config.yaml
num_hidden_layers: 14
hidden_size: 384
n_experts: 64
experts_per_token: 2
d_expert: 48
d_shared_expert: 256
hidden_act: "geglu"
moe_layers: [0, 1, 2, 3, 4, 5, 6, 7, 8, 9, 10, 11, 12, 13]
router_score: "softmax"
normalize_top_k: true
routed_scale: 1.0
balance_loss: 0.000323
balance_bias: true
router_bias: true
n_groups: 4
groups_per_token: 3
init_std_router: 0.0394
lr_router: 0.000455
num_attention_heads: 3
num_key_value_heads: 1
head_dim: 128
vocab_size: 36390
norm: "rmsnorm"
norm_place: "peri"
norm_eps: 1e-05
positions: "rope"
rope_theta: 10000.0
rope_fraction: 1.0
qk_norm: false
attn_scale: 0.0884
tie_word_embeddings: true
parallel_block: false
extras: ["capped logits"]
init: "normal"
init_std_qkv: 0.0255
init_std_o: 0.00481
init_std_up: 0.0255
init_std_down: 0.00296
init_out_by_depth: true
optimizer: "muon_variant"
learning_rate: 0.00809
lr_mult_o: 4.0
lr_head: 0.00792
warmup_steps: 200
schedule: "wsd"
decay_fraction: 0.78
decay_shape: "linear"
final_lr_fraction: 0.1
batch_tokens: 65536
max_seq_len: 1024
doc_mask: false
train_tokens: 389400000
max_steps: 5942
dataset: "wikipedia_en"
Below are experts of layer 5 (counted from 0) of a mixture-of-experts language model. Rows are named router (the router's row for the expert), down (a neuron's output weights, with its number) and show model dimensions 288-383. Each number is 500 + 25 x the weight over its row's rms, rounded and kept within 0 to 999. Numbers have three digits each.
After each expert's rows: "raises" lists some tokens whose logits its average output raises strongly, later layers aside. This comes from a sample of Wikipedia text that the model never trained on.

# expert 62
router:521471512487454462488525516469481491500486504473518513468515525516501531490473496455513449513516491503515491529498484442491535489522509493490469513484521493507473490503515490496437494483485519475544522469413460489502484513497528500510485465505544495477496503504519494501473529471496534541
down0:484475527550503471551511488480508484482501465472508515480491520524517512466464503478480490506504475530485504489522465525511503554524514485464468516493516489515538502457504464532520497493474578461509507551555494512492500524499491471514522448483479487509500528498499486534550505486507488529
down1:470502487476533508495454472505515549466471505445481545471508467532492499458520504525537515512482520509483480524548515516499503467458457509541514443531474475530483520545491484473568508525443495522494523479502518515482504478490491494469503502492492552526471495544519513514470500494519463538
down2:457479489499476488465521462466499468506516497479520521526486477499530529494558514531526522483522488478493494498483492515517460529489480503469516487518504505486492467534495472499476492483491491540510533506504501530511520535533490511502519471489462490515527531494542452500531524502530558491
down3:509532490470515452503524502476496485492486489508479495464504551496530480529503504512468549537483490493531467489490537498495481515562511469459502518552511483499499453486456484506514506500497486486534555524468506516479464495498504520461497490479534439492492490508474513488483523507526537512
down4:442458490445472546508518493507532520484544504535491488493491485477528477513516473475458478504516485539493492541487489475584520481518488514496461487558532520502482478445524490546513438481524490466494480521543491463477524489490475532507494496477507497566491495480540491549491479510507474484
down5:508481523517477519509494502512499501496479483493443503473456531531469484516495521456529491495489482478521503474531492562494475528522518513482462491488510476513520485481484524508512500502486478526502496500507477492525496503426454493515465497483497523495499505501497480475514473510497520489
down6:476469469513533471515523472462493465485484480513539489466545515496472489474498502564507488485499514507522507508471523518516479494496553499542497492490495512509505486521507486464496499504520540509535518510484501501463499501520481502445491496511477501479483456485532474512435508519528499487
down7:506443537516474484498443513491538485497486470477485458515529502477476480484482515500488479521522495513505502512477531515533475534512472539504459496474492542476488500496508499493505479496529513479526516498474484468472455502482442470491492465516543513497498486522527511504498534472454494535
down8:488459505504534476498501526498472469476534524511504493447514500500494433497504513488475463501536506491509498506513451508482512471491502490452469447505501503495504516504521487497497490539446483509498489493519487470487501485499497516473477507484556442520530546522521474520494494499536511500
down9:528493487437493540533504511459500488455493525491524497479478511534505533485516562506493513520503501557521519448525549524470504514502502505530534483485531522522445524456508530563520496462460493450467494500513506522529497507482511530490547508530470480511491499500503523466507477491485519510
raises: " Christmas", " success", " debut"

# expert 38
router:499508547467495513489513505485509543498510541506509513515489504492485486529473477492495470489508523497470542494468518522481458502465490501515456506497515523500483485500488537467500499510488439498498522532481543500494515447500509517498482507485479491521497490522472522503514509526503506466
down0:482470529530525492526528510493523475466500493536469512525564469467485518506524482474505570497470531504511502538532560513525470486488499513487540520510446430500476533481542517482536510510482503478538511507482482483487489494508523481540477509541483475512507511493484461483495510507498495537
down1:493495491516539509456475461542523476513520474532501493459540470504534485500514453527498487494505518508501517507498503508494493500516539447515545499514497488506495503460489469516472502470517477539511491463509545498493512517517515518509502492454481503477486510485494516457478526479524472502
down2:491480520507488506505501456553475516487485516516534497469511503506487505516544487494499538490543477533492510486510510545542485476481533471462535531475503521502476447480499478514474504493511541493532521527500458477481439519483511440488537511471512457518491543508488522489497442462483478540
down3:512558471542510522512532531456477491467481533501502508554483493483486480539491541513454535531483512486450504541475515505510499529507514474503529525536501487453479505516492512515531504499550460475489515502514519501516470499485489500511538503488509490515504486520453532538501468559516452496
down4:509473518492468524526492525528497479456496505566523535524533490531496502488491451520475478532503474485459492537541514517512500516510537491509518502509498540498529502567476467460513524511502513537433526468494520473501533457479519473505536521469536509466485482499449489537452468540437513527
down5:469490500538508542475548493538522520491479470490521481512529489516498517493509489523541472512511463479539499500507481477489459501471505532481525467509472499492494495524483539501499506481515471520473511481492522469497520505518495526498538492508468497483514460493424522532511512502494468521
down6:519508474498511486518526532524517485452525481498473498490526518445534553507503498490524501468516515535476496487511526494488501512470509485478538445493520448498494485540490514505500523525520519486488448455507501521511533566456474473512510491496459460505495457520489508520504511530512549521
down7:509479476522516522517474490571472515508492495532498470506512497524492503481479434496505514479511456486502484441517515527470483492485490491459479500522511481467523512474516534518492459493485496520448497487498484507490531543489478542541500520469528488451531524508544516435513502468488486544
down8:468511491535492474478453493503524465546472533498525515502551501507450488484501459495548517524501514503492518485430503488495460520496517521520511523485499515520534449477476432528468509477497512484549505504458520482483483483482504505536486500481507566475519520497514506515490479536504516474
down9:472489503487474455458510505560484557475470457526495500473512510479488490498513469487489477514556510496487468467482495510464494535539504494503505493492500536520537501453497491557492458482435506482494530483463510509527518482468500524547500503495526534514484488502504505516443584470498473464
raises: ".,", ".\n", ".D", " (", ",", "."

# expert 54
router:508503490490496521478493550470474493549547481513511495479500456487511525461503497481506504502531459498493507483496486510508493465532492486513524505535516515487473533471487523502476481489466480509449489484480534485463546523530484500567494503499533536512500470491514484502524458474484483487
down0:497472512524508478480540480550506562451457535456527522493481498521513522500498496539521490501495536509524506549527518498495465450488479484476462522481474527460545467448456496546504470484510502487502504479520490510487466553521488467497511475521476509502475483462456464486546520495505485479
down1:501524532485502479458539497502482516502494492518522490522476455530513509472506548487478488496478534478499529479490518467490474516520497495457479513449475495499540508499509467481513462505531525492474523517534500482502515522481533513530526509517535474544501463484482496487485509552517473484
down2:501525517480532514507463487480531518521495542490498503539481479504536545469540486514500493494466515523485491557498470503529480518567492523499521494483496522485506518536480530532440498524495492532490496454520526451495527518528484516514523501485533525496526475503451507537482522493473508504
down3:527496485485523469477515532471506488572548447490500514512490547496450505456506485561512501538487483519463510490490511447481504485476547522485488502510530500500513543477461501493466478503548557481525526530491520531479534509485496472463478520441498488516499538532520478456483486493497537520
down4:502448563507537455513535520545505492513503539511492474486466490483496502472447527552533503496463514492506492496502519498493506508466526487505451493480500504506497477496497487524501498473546498517493485468494454475458488494508501505479519506463510486517493506503484469510522475531514508454
down5:511498493522460434481495468519473465493553464480548543469501453548494507473495493522527458517457522499507538492500488530478487494486508514509543476476521486486488543508456529478521525526463510511539507512542505510478520464503523509510457495474504511486489542502474529498498546524468497512
down6:500526525462542495466500516534484537479485502473511509517517498529506479546480497488522510527517503505508526493478451489497507484501525484477463479498492505456508447510509513485490512538503474520450525481431502483531499491525493495505481513547545499508501505524459524472430497498509496520
down7:540509461469494488508544480488484492496504529465485509473487520507482480496463518504496494508479514498527550489525528478483524472502482484579494517470532460521521522520469482465502458501526530505501497543518496503492485452514468525478513484480463486497521511522491546491533526498488521485
down8:477548474466495444498465500505473490481458504530467520457505532469426478487527520489475485503514499504504523477478515510474564518527484486528488543508537478507526478513491473486485508485501535479503529535502478519516508473472497468494456505518474508476485498501521484477516539487515545472
down9:493493491500535548482554541508476513514512507519478503463492504494512546473479523432487490477559496521468496513492481506517490499512508528500500517472473496458485550517516568524440495490504515467491503490495524495482542472493485502490498525504498514559554514530475534481525493515461538515
raises: " (", ",", " (\"", "\n\n", "\n", ";"

# expert 46
router:484529525500539506469454523507512509493568459502497534477532498526439573525444522510483512483484535499523493509479467523498488500495490497520515486505506485549474494465470520519474517539497511477511553492488555497490471522486481452505538490458466508506475478495516474548507545477471490517
down0:503497495543504469513509518487520506516471528461539485514526507494466544491502462488471507469505525471507506499498472483490473436501531532488485514448483500532479503521481494474476528481535476533456493495529470505488490502517511525500468494495508495471485516507508471466488494475502503474
down1:533502492524464467468495518465502504503509502490548470512485502535477507449481499517508493549476494499530530481502490473472486477493467473511488538481526501501542535485503538510534482500533541500507486547514451495513494491484466503497489515517469513538519512492499529433478511537510539465
down2:526482487482530487466507532476532505488495487538536512473514516492546464469503532499488472549509468509479470505488445511505518502515511484519523483478492516488522495541519522481476509483474537501526496516500540430483516518512504479511465472510500468534554529499515506483481529449508476484
down3:500497517520496495513479472513466480509497526483510435534477514515558501523523507491502481513498506476528498496494499494452535491511484495506547492495487512473436527524518514497508476532463495538490478517479491560486488528557461491502476486509473494465532506535458501530506527541534500491
down4:507492515531506544500523518568508480487457488492466484517488537512524478497464500500473498464493542488552491466489489503468489513539474469456480514485504504476476469502537487490489519515525443463509486514498528474481545525502501487516520472524531505482449482472520519521447479496486472473
down5:490492517514479525527453530516510503504500478500546447521475557466502474512513483505466477473499522543502522452491488506499507515479533483489477489529523505491478501515485529519512519499463483532556502489499517483501488460562534478487502509505513441504522510529493450486505543492528515438
down6:499520506536469485488516506522478496518456547497474515517473491455503492527510426519522497513521505510516529505540508473495495487490493456537461489503526507521519535458501488540513510511516517523467529508478481476511492475510488538500483529499521513506483471538514471512486509508511498515
down7:480459499500511522532463457512499523499490488488539499491483494515561490523509514469504558496482487512486499491491496519490547482522482480504485470509479535473516516523504515553514534469497508517536534529556505519514452496564501473458463489463492476454539481482501512459521486476544478514
down8:508548526524491530475542538448506473490488476527503459493559509531491518495492473500524486503524509447510501485508537446457488491511474498480497507497463478566527473508483474468492495521519516494513511494505469524470457487493458498504445460546469456475469500498527496541521491517491468504
down9:488474476535544474508502485479506470465497525488495534523474473506486507515490490523493490482497510530516529503525506523511464480507544478534494455528520514460483468536513488514493475502502539480488527521515472480518468487525502487497524477496505510504511549527472494539540537487476518507
raises: " the", " a", " an", " his", " some", " her"

# expert 10
router:500487518498500469489518490526494486479507530514484457502520494500475500534520467482541474481479491478500494485529490481483481457506458523512502501492509507508495518568437502444468457479503502492503505486448495521549497510534536498531471483505533477458494510457531496481488499517503487523
down0:501555519480520498494473478483487456491510461514526466515490478461508520500518473502506504450468444506513455481500485517484520525453468493496517497473483481486502516523514491527516528460497509489513509495450479445476478453496444473489468538514553484498491478526479479475526482486475508476
down1:493501477496551442469524489499490494520521520544514489473498509443519509502471501523492521538465506524482480471498497474536523485501525483443469517524530458491537493513535475522505519449455471504509504490456506473498499486485579514448483544520529489516513544499515588505559507490511480518
down2:533523498482504515506523501498504486513478508476454422489484517470522511518475501487526440537473511486524495487473482518459497493502515488489532495461492497505485516460525499510533514526519511442490503517468480545493484500506510469557502520558505489496472505487486436468492531480444488483
down3:470472506513482491510475544524443447485509509446475529479522494526458497525481524506515465480483528487506493510476480516487467464478480485483476488533487495497463475535507496442494512469526482460458472523473482443522493541543460496497510462485517535513529511517482487482480481532491509511
down4:519491492471475491502499501495486518527472533531540505472528472531521479495542498443496453480518466455485492485501519535488510500487531503497501452504465474454494502475481511508482508568501498493493480467481449531512469457509502498504490524511485507493515475509507484532509506508509481477
down5:491511494518454492471500487509468530529469509487540477504505512495492502540476540522486511516503486540526506530533500559543501506476506509485529471488511499451490529486516523484455454484527519526516542517562510497474521458495482462537470470537529506443515463489500550526538515499480530503
down6:524472480503541493497539512505525516511533461499502524508528474480488505476453499486507477482526489503502479475523510526499520521510488489498475458451533531479533493482501532510474498483524452500495496510458497445507535524500524472504475493485496491501480520479477491433481476509468487511
down7:528529473521497513543526555538487461491479488444542523517503447523467502548488518448525538505512443499519448489518503481449527548493478474517504507505529490495533529508501543411487512505494521507498520489502498482481548480491535485513498514481510498477475529511488482502491520517494539466
down8:507487493543500489508498497520486477519525514496505490505529487517487545557519481471455504534493499508471491501494482495497489490506484463529495431539474500508498479509455493524535523498490538553475506473478535503509508558503437531485515482449439509481537506491526464471449489507462495535
down9:493472494485469537443492427489461509473504503486501485473470477524527533513473518511494442551496511502519500518491487518504523511493478483479503516494491496485520474458446514484542451513508545492496506470467534512508525475500467484537511534520495494521478491514466517515472482544498494497
raises: " the", " a", " Southern"

# expert 27
router:537539527493522466499470557484502521477495530519492526477489568508489489492486500496487544504470518497496520534470455507518500514533485511490539475549476512466467471514459517504502489502535484490473474466494530465505512510508496487506505443494477507493461489553501493506475551479520559477
down0:519514482499442473524514460503512481525488535516545544489548466528473536513456467473493494553512529550507503540485500503515471504497511537521480490514475488502498483482526551482481478520493500509505482472508479528495496498457485505474464500489451490503465475524490506527512523511522481484
down1:467496490486521474468494512452495513529489481494494530491474484482479485502488515544503510520494488530483508489545535505537478506485472502501489518500488437480532514466493513474449505518491511536495510517492522461520503532502493534489537526498457516529498549482465492544500502524537534470
down2:514445454490504449488516562492461484519489508483523505466499482514463503468503475482504571503460498472507535515506516499496466469517521531505465522489487493507532509506521500476528494485530503481456511495529501522513511486534483497459532491471591501480505540447485454488494511471485499528
down3:466488490525520457511529548484518455460447529480504536484521473501524541492535509487505511497446503474464501522500510473515483468546463534484490513494535506491499495495465493454554515505531440525482523506495481483527499501457526504510537465527506490491534494530482468505482531497526521496
down4:524525489529436513514547510495510473496540482479520487446565521447455505497476509500476457498497557506509517489505493506488482501500471464478508456494496497485498509484509442501512515496505447509489479533523531507519517532454480514491470459436504560513504482481527484507516500466503474540
down5:488495437452510486477501474504480492533514502464516525529461473496455509500482498515499458527492501540532488497507521482480497515472481498522473512503463458482504509511503470428519503462523521511512500454465527509458502475498484481527468496517505487539503466484524531497515432525508511500
down6:511498500515516511495492514484555494487479526506518500516505504511477520516513505523491506485521475510471458473521511458457483545513507476475500480545459508481501501446479499493482480514512491515515455449456495467510477483484515506504502490483479455487481469533493481485522534543498454496
down7:472473526519475477498493461504531513515514480533500532499478498460487518464513452518456483514447501515507521487464552453510509561518497498537495496539512508487490519494443486499504519541504486538487480513477512542500505495515487482488568502523483479528447546489472428469537504482467499474
down8:503523484499481501480501527477540502505534483518508499503489524470501499474529510496493499487543514515481514483535504497463517521496500503535480484499520492460473510463478473500526459514519474448536484529481480462504500529481532472515505456506493510495455477553476460513548473502499497477
down9:512466491478513507520520526476517473480527548569491485540484501523494520471519482490492475505522451490495490457476517538497489512522528483511461492507462467520481515511489477490507520519484496522499466513464537489501503552559484538464542472511523481485490492532520503493526504579479481493
raises: " their", " the", " his", " a", " finally", " ends"

# expert 40
router:493500485534490473526535482509528478515446521444513498485460516506456503522548519514512498477474499495501514518456498535509499497519493511536446515469466492503526450518486499478540523450500515530532511498497498528496494500449470509529505539504494492489511450512443509495498508472454501514
down0:499516501500495435501462503557518503518499543454508541520484509501436480441490479512509498478474470496501526486489454457508509490483479514528486478516514522547518506479458509516509475467510481499457486495489494514469525535532482515505492504505492446494499481490494521517518503520497497479
down1:509489473494502491517455490488481502523475470542455483535534495540492527503515537485496523469503491465508511512504478460504539511509490492536468495476484485502507498504461521497490502460506523505527516470533504513426494458462507511528468516516505502477496595498533495530526535523466532540
down2:446497480491498486488511503455489454478506417472495485494515531509494478489482494503471501507486513499502470481546474527477486508476557497526524476483483541516511502501526476445494509479470511535514491467500463495465528475494492537491479543513491475485485519514494552532495504489515564507
down3:508482496512487533503503478504459514505518511508477490487465499478501467482493538510495500486527494502492477454501482513491484453517498478514472496498497505486571500492498493502492482482481518492510564466455510534492493494487506480502511527496492499463486454470534560501519515492547494513
down4:525490524482478518472506517526495523458510501512473490493526522517499477522532503493512522514477497488506468468517478496459504517531555461495567502534499470486510517467523501530534483541513519494521524491475534498495436483518490507483478540498481526512520506495511504473479508549538485480
down5:516530470504478478487480498504470515488482501455426459547469541487500489531504507439481481530478516483489462499517526540501501505523502501491488503497495491474521433485484514526493449514486500524512482504499558524533501473465496500515476520469528522500511501480520503467504447544496488472
down6:480534496511497508492521462464499490516524491504456505500520496475548531507490480508463510520495514518497515464471516511476595528502483508484502507497452508452480503500527498466470474481468512459475451493520475540506469506470502490459461479487523529511458464543465461501506467514510505503
down7:496459491501438498523446496505486483544519523480485518485522464499457516511533523474460479473504508501480489505515540536515483487536509500455479510515468490466503481492436550562521498494504513487537483459482480489505480498497492561475501531526517505489489503518527518520523494482519523481
down8:470492496545498490543490544502498527492518487522459473472522481523479474498536491491502559512492506476548480491458425502514554458484505448532492537546485537522486556466513497516480531528485485520545533481503502504536498493430531503501508465509513491481493471493494506502552480530515481531
down9:493517481472488531492520504507475480509471504481504550478536526490474493516456495511441489508500529510507503479522497508498483515512480522465489516499533516510544481460510524493503560489504498466518484500482484512483512501528531473493538474470438498503511478459470487562484482450494518492
raises: "cer", " Subfamily", "amer", "amed", "rug", " Arthropoda"

# expert 52
router:505497487475478498486508473507508489488486521463500513484501518544528485461457519486480474534476488466486488504483462463482458507557476507503492485551500515459541468515484507454537526527494476462508504509503486483495463502500503484520505445525478491510490511499459541498488526491445551564
down0:479494484517458498507517507498491513512505514449455491532505508489510494526519519542468512467517515500504471533498565536525478467523520549537508500483527458479540504503462507491471444505512532500484496521472500517497530506446514504484450476531487507509492532499484482470560475541517494512
down1:502523509499489535470455509470462504474470450483519487510522510541517516523512535459486489482537508520482485492536499482517449447498469531506485516504486519487515497455495461498490513525505517503503480531506484485501518520507518513473501503500500493495470540485486539533465525483453498501
down2:521527475513483490516534504521484535504460472512541513486500461534523526491540479510472515547514518467502485471518483498495488524551495448510500564538511546503476520537532466526503497532458462489498505498522531482496482516462482494472504517523504511484503466484536470541530498523546491550
down3:516509520526474523484479506459496478505514528486520522506485499490504495528508490518509513492526494460499519502494504542501466474502443519509521504464554470532487521528489480495488516498539506542449460503502455479514487526489507444509529459535464482500457506506538494509505495469484470466
down4:462495516469519502497468524458519504480537495481459541522514514453517485503506537498502463495495495541446497511515489533554544515510491504507493472510535484480538451471528475473477515519466483501471510490498498486472545453470484517516501494493522512507473472505490547538527514493453491498
down5:479525500495519521492461501485485461484483500476453528507479504493468461477522468503519485536541481487511465478467440519492497488479485531492504488510496476496444537561521496486477555471475524563519530474485484510481524504548475509510500483494513484516452503527485546496511497488511502518
down6:497489512462501466490487504500493529506510519527493540527463460518500536487524473505497472479495500521501512456467467510503464508451533524466488490539524507525501480463504528516475491474491479519521486474511509513472512537513432492472536508500490505538526480491496476531523467501468500518
down7:520506489543491478476475466517506502480491520491532516498514505501466499523534493473506535496476506466507510522536524530513481507470484493484501481476452454501516508477482455521459489480489525548473460515470536485561464502517496503487539543529531488515470536534471492463471481478501532481
down8:523510482465534530473494484477512491494550491506526516522484505501505503515482499534482490507502514483466517488442522509524538492498476484471479451515570473560486499531476488513508514532518516503494471528563497511493524515487478489462471453506496503511509497547541529517535501464468497485
down9:503541518560496497468513514467466522501490524482458511501511502519435491457516526494529472476497538471490499471503452500491467428524495438473496530530468519502473517481546477516486489475505518508529508507520500490459514502537514524460510480526503472530504526550499491488517531482549512482
raises: " for", " multiple", " in", " five", " all", ".\n\n"

# expert 45
router:510506498510494488519535541505468484513466534499496508510517483480489504521458517527487429507503490503538508540478486470503526486483544461467526526496490528532502531486527524501493495492516508530464478473473499550443467475513479504435522483491518473522507542500493476479427463495485500510
down0:527473473517466552500499525494504494490448511500538483508464504479478509519521494488498506542506483506470526438481511493491499497468464499489472466503527473501510481523531497483473483447511481537500442516446489545540501529493540475523514505492509475504521478501474500518474503494477509506
down1:515486497492475467503523489518508483497475496516544564519479487488507511488483500472554494477460538530526485533522521482500469498487497521522483501498477465525501490527492489468484518530506510476506523538463515488512502521491516485452489484467555515526524476493508521498471489544497517526
down2:458472546526517477482488482471534461455502505559531501483546472542498503514514519469496503512511550509492489501538486488494529511534546477477498485519491494484495506509525520519500484533535518515480523514516520475519526523470488515477458491453511470492475501469538510546502514507507521483
down3:497514542494528541501483493499450555489545441532482477502511487559512512483483519496468503456492471519475490533460493514546490497479484486532494490539521477475520478476505487441466502501501502499463497498530523523495479507509487519505482518516511523532476487479497491442528529481553469503
down4:479518490441502500483520503517523483485487511459509513501479509502502505480517462508464490478536538493495522470515470488480491515509515464511492513495506493529518526488514505519515527482524502526500530501484520482500497487505479547512514527493480498478516509526549485540495526485467492550
down5:501496478521506491508523474544521496492517510505500515496484496484535479504468493541513498534501514512488514488490525525485535550514506498499474517496528502451493535500470485518530536460495532492444464481473524525517455476442491496506511545487526501466493470515482548455494497519498463514
down6:473481478537531489509483499530496507515508457429467493502443506526518536505520515526484514506510523518502467492483516514549534530502470451523493467527523490503528492488499478507479472484446497465504516532516477516469493486439510481510470534517494490545480506548497508526517481526504495474
down7:480515537519510510488424543504474501499481484521485529525506509476508523527539495497523539492486507512484522494494507550518501528482540510533493487501495490444501451476544529530506509527496502485516489463514527495509512460501546493530517519519496528490504528480549489538495488480513478463
down8:514495501467468464474506511496552516532477508463517510527508532508491479516500483463495528516468511467501506533483561459507493515553457553468481506499487500508499530511504495465522490502519498572513513523505483493473475469506471539478503456510509501495473526507466475503473540541524536501
down9:499505526511491515489505472461500525515488479488510518523494502505538529468469492487479538537522518537466517515480490510490470531505489513479530520508475517471463486474509485540496465529512484406481463512523506515488506523512480485502493518493470466475542503515448519527476547480480490485
raises: " national", "man", "-American", " National", "-T"

# expert 0
router:493487479524465511482514484515460467530493524483506539462484425540533480508503496481497470517525514503516479438483519538502493497500534524474507510515500505520515482478505526493518443478490498518501491533522540506492526557525553500517520495549525522521528473535502507511512482482505478506
down0:483514513535499553492476466552507482495514456500478486507496491505517478476535477514502520494515491484474555500538487512491488481522451500508500492484474506449529464475553525508505501480487514494516510480509486486506474509503520532541451508548510523505459502495528516492462534452497471456
down1:531487522548521542507488544510482517517546493507543504510512548524492461485491530503477503528510501472439506484488499498475498551521534498480548502501538525521512481536516514507505457493483485505490465457489529477485524523444518520487527521464488483488528520523492488488517463487503486495
down2:470501498502457492475527494476480475483489491499505528548476502536512497498506490520522528495503514467499534538497506517475519535525471479521470524493518485510491480504507544525507542486528504474452459529581488536487495506459471529512515492476545519504525521508479524507486467536486502505
down3:497501493459489534548464504497474527503496517510484496516489515525436485497537497531487477496501503528511544478523450523513533485477490493473441488455505488492517527497517491512510557516489530468524510496491516512490461506537518480514446510505503501462493537488498486451514533475503466542
down4:515450518463505504453515501493467506543529471539504541519505510491546510472507443496504489495477478494544548530497482498516517515504471510498534485511493558561476517500502526520514542502465477507544526480537531474518476463574484495545502475498522473480486488550520566492518491503489481471
down5:500463453492516502497512525481532485523519479467497495491498513505483526486519423504519509519534471499486526444493543491498499501479514541520498473502493510535430530504504494512477514516525524553518457518547529497514506526468495488480524470454482509460492515481519514528494515507475538459
down6:487489540519552455489512507494492463509520492546492483521515497531520521464510467542464480552521482509518485486517494541527518496534504501451449457505489535466556551468525482531476492529496519486488547505508543530520475467533516510505503509540513479542513510505531473481482458465458484474
down7:506486505452529439535494481463517505511475487472490514545485491516542460530490500515487502452497508476545488477492492492470490501492518483458472507523479495495537485505491487473513537495515493533446495520526483493502488505509520516484466519491508524548468495504497452524465485487532499488
down8:477502465452507505516554481543534453522500503475484528484490543497475516522472485490504537493480479487514556502511521506477497535482472499513517531466489484462485463511508448464495504460508528518523492519463503520484484515505510547457494503495524498439514513517498520524540495498550509545
down9:527497484471494489480499515495511478514502496503426524574516525477477479513477493481497502526537476477519496495496497460507534485506515518508522499501502514469533513481505510480508497481539486466449508488492523530539525506513512477531469519494522495489481467508518533468483533552525506482
raises: "’s", "'s", " investigation", ",", " at", ",\n"

# expert 61
router:543497514490483546501470489506533490517478578480504468488499536503488460429471493529541450560531557511493467526495509525482521484500514489497488492485527447506492436490487482518478487481511473481487504504492487513478508451549515484509486481528507516488485506562528486512485510522537502539
down0:477494497473483497497526512519521497570492515519473532467523487494504493454474476530467506526470464535452513460495468489513466517514485524538499533461480541541512538518517461550486545505455467526505521473544494494512485503476498491464518481552520541458500539477532522511527475515503514485
down1:509500469504531496476486515518495504486547521504464514535463488520505539515549519486491512549494458466490520513473466488470518482501484538512463510528504490514545511495466466463527493522493530486519499527530525518505552439513486501487468469491473512526457479501506443480517509501504536515
down2:537513480477479520508543534536513513498488496493496482519448559495514490473525471468526500554558487504448491486491497537493540529500449500508497500497470562526472484477490454492482486477516499529535510514469526493540474516513502485505465509512494473486503476518486497505520501569523482518
down3:539460485500543475504539476546509524553497469495462452490493508508505517508496487445489495524488458507501496473495462497484540557486452477530538490490523508474520466488490520475528497489470508498450558493483514484475500515528463452523477498536453508469445495501487516500528499508523501508
down4:503505510480487473532493498515469500535524457499485509547508512460506515547519530495501538486502469518455493496438489504526447548532475537515521488501516458519524526518506473472461508503476501546473467464460461475509467533491470523517474477534510509540557527516501509491526518505452518513
down5:523475478495518527472500492527527506501495498502481484483491515536468496482542496545504462497492500459472528526513524455482481555527491479487476493502498500549475520523475509451517492483515467494458494522485506497470501503536511496497549536432499517496516452478526476459482456498478522487
down6:518526510515529524478453495500511484507443554499481509540527517507482475511473479484451484533488490471514500505474461480498502437515531457489528483499502530506472507511487483542484529499445483479512511531435510474498486510539523509490541438528526482462517486475521489525507464466534490537
down7:536483493475475511531510489506503568490541561500489442484527488521508518530534495547460541512475534531484487503525514557479496531529514519514508494515482505533510518496481531490503524487482535538481495470495529478493533521516494505477521508475483442526466523469536505480496503489536516469
down8:515492521496487456522513549477550466551510498452502535458532501515524500506486539475472475509480501519523513487526502530506472473481507519501530505523514518504518520494533475503492516509512504530514521543534522487499550491485485464503519502500518537531448523476536491500524501514497514508
down9:485453468512479495528536480552535467523507539497523501511504518535442563538516530499484492508500489538521556500534520519505529474523483552505466552485492537468515529516461562515482543512532499506494531494510491511482454526478508485519528486484516543509489494529512500474512507483476528466
raises: "ense", " necessary", "ora"

# expert 50
router:503489473505506479533504508502477493494529513452518482481483550495482512505508455497502510499522484499472472515525495502432506470540471508479480485474526493541507551502511524482498541486488538503559486547524516447508506489463498493513472477489521508471453507473520472496491505524460495502
down0:525506512535530456431499462531461490505485563546489524485494508514493468505487492484520529477514541518512523516473508476476487471489509514489502448510541492529498535482523517488519479532470464495517546526487555516551481514452479564513473518479524509488489527473500529504489545510561505494
down1:527493485480512517495489499532516497454464521506515488508474491520501514484485477484526506496513560516490508450521492479482505492472486470516506490500489489501469489494490509488483481510538507504477469487484564471475559503510479478510501517498533542503507502496456474513539490494458510533
down2:512544522481477506516534470510485502480444510499480552490520506484537513502489523472473510532533502475538462537474488490490528454548497511503480504482469462485519492545519470477456528501523482489495501471445531469460485524518494513444458433509528457452513480482525498499463552474526511527
down3:538461496494475526538473498519501499469475473477499511446554508485482490485554506503505512534526473479514498514458516505459472483441493500536545504489533538526485523509498462517511518466510522558530458527484471494486459488455484526442489520468456498483493467481528524446518571513511481501
down4:536509518483499527490481482536530505509441475548509487538478502525502485459498488509512498478500500450496527521496501525550479528497516489481525495517515526460518517458496527515509494544507522465474468461486498502521527529458510459523460507497505512461486489532481537492503514519543490477
down5:506505466486494510514449508502524493497477510556516473490489479504469519530530534490472518478553489482491492488464534482514511499440506520477492497515523520532480512515520514488493477486507474555530466488474508527572495500533532482543510509518505508488483491535523461495534491505523523510
down6:528469509439466482504554558468473455546499493483514542494504542552502480506461479510460511518449485503513509549517514495551502456535505501432507485500509514527515526492503508500484530529544482471485487509505502475460522517520544461506464493509476491487490478507481500516505507470481553523
down7:497490514504474522499512485498453532471482500508501453490485485467514484464503543527502472531491521463534471527512563494523510466524503517486481529507534455488505512505486514519532521501510491495553506528540440524551514506458524547507507511482471531493491476483505503514488477476510515493
down8:504481523517491500529490510494496513540471441479493532484508483496503501492471474524520497507517495482515499541475480531482465487472510471487520498515492509462512528510524471481507536521519481542515505497491542504515444487487457476469480524566550491507518503542516453504496493483504480541
down9:551470477485508541500480541487525544505515446472477453491547520514484484504492477494491472512458487509521504530492502502526519552498541503518498475487472470488507510513515479556508532480484503451529511480460473500530489456500484514456526529445476568464465462534551477493501482512508488498
raises: " the", " others", " its", " his", " their", " those"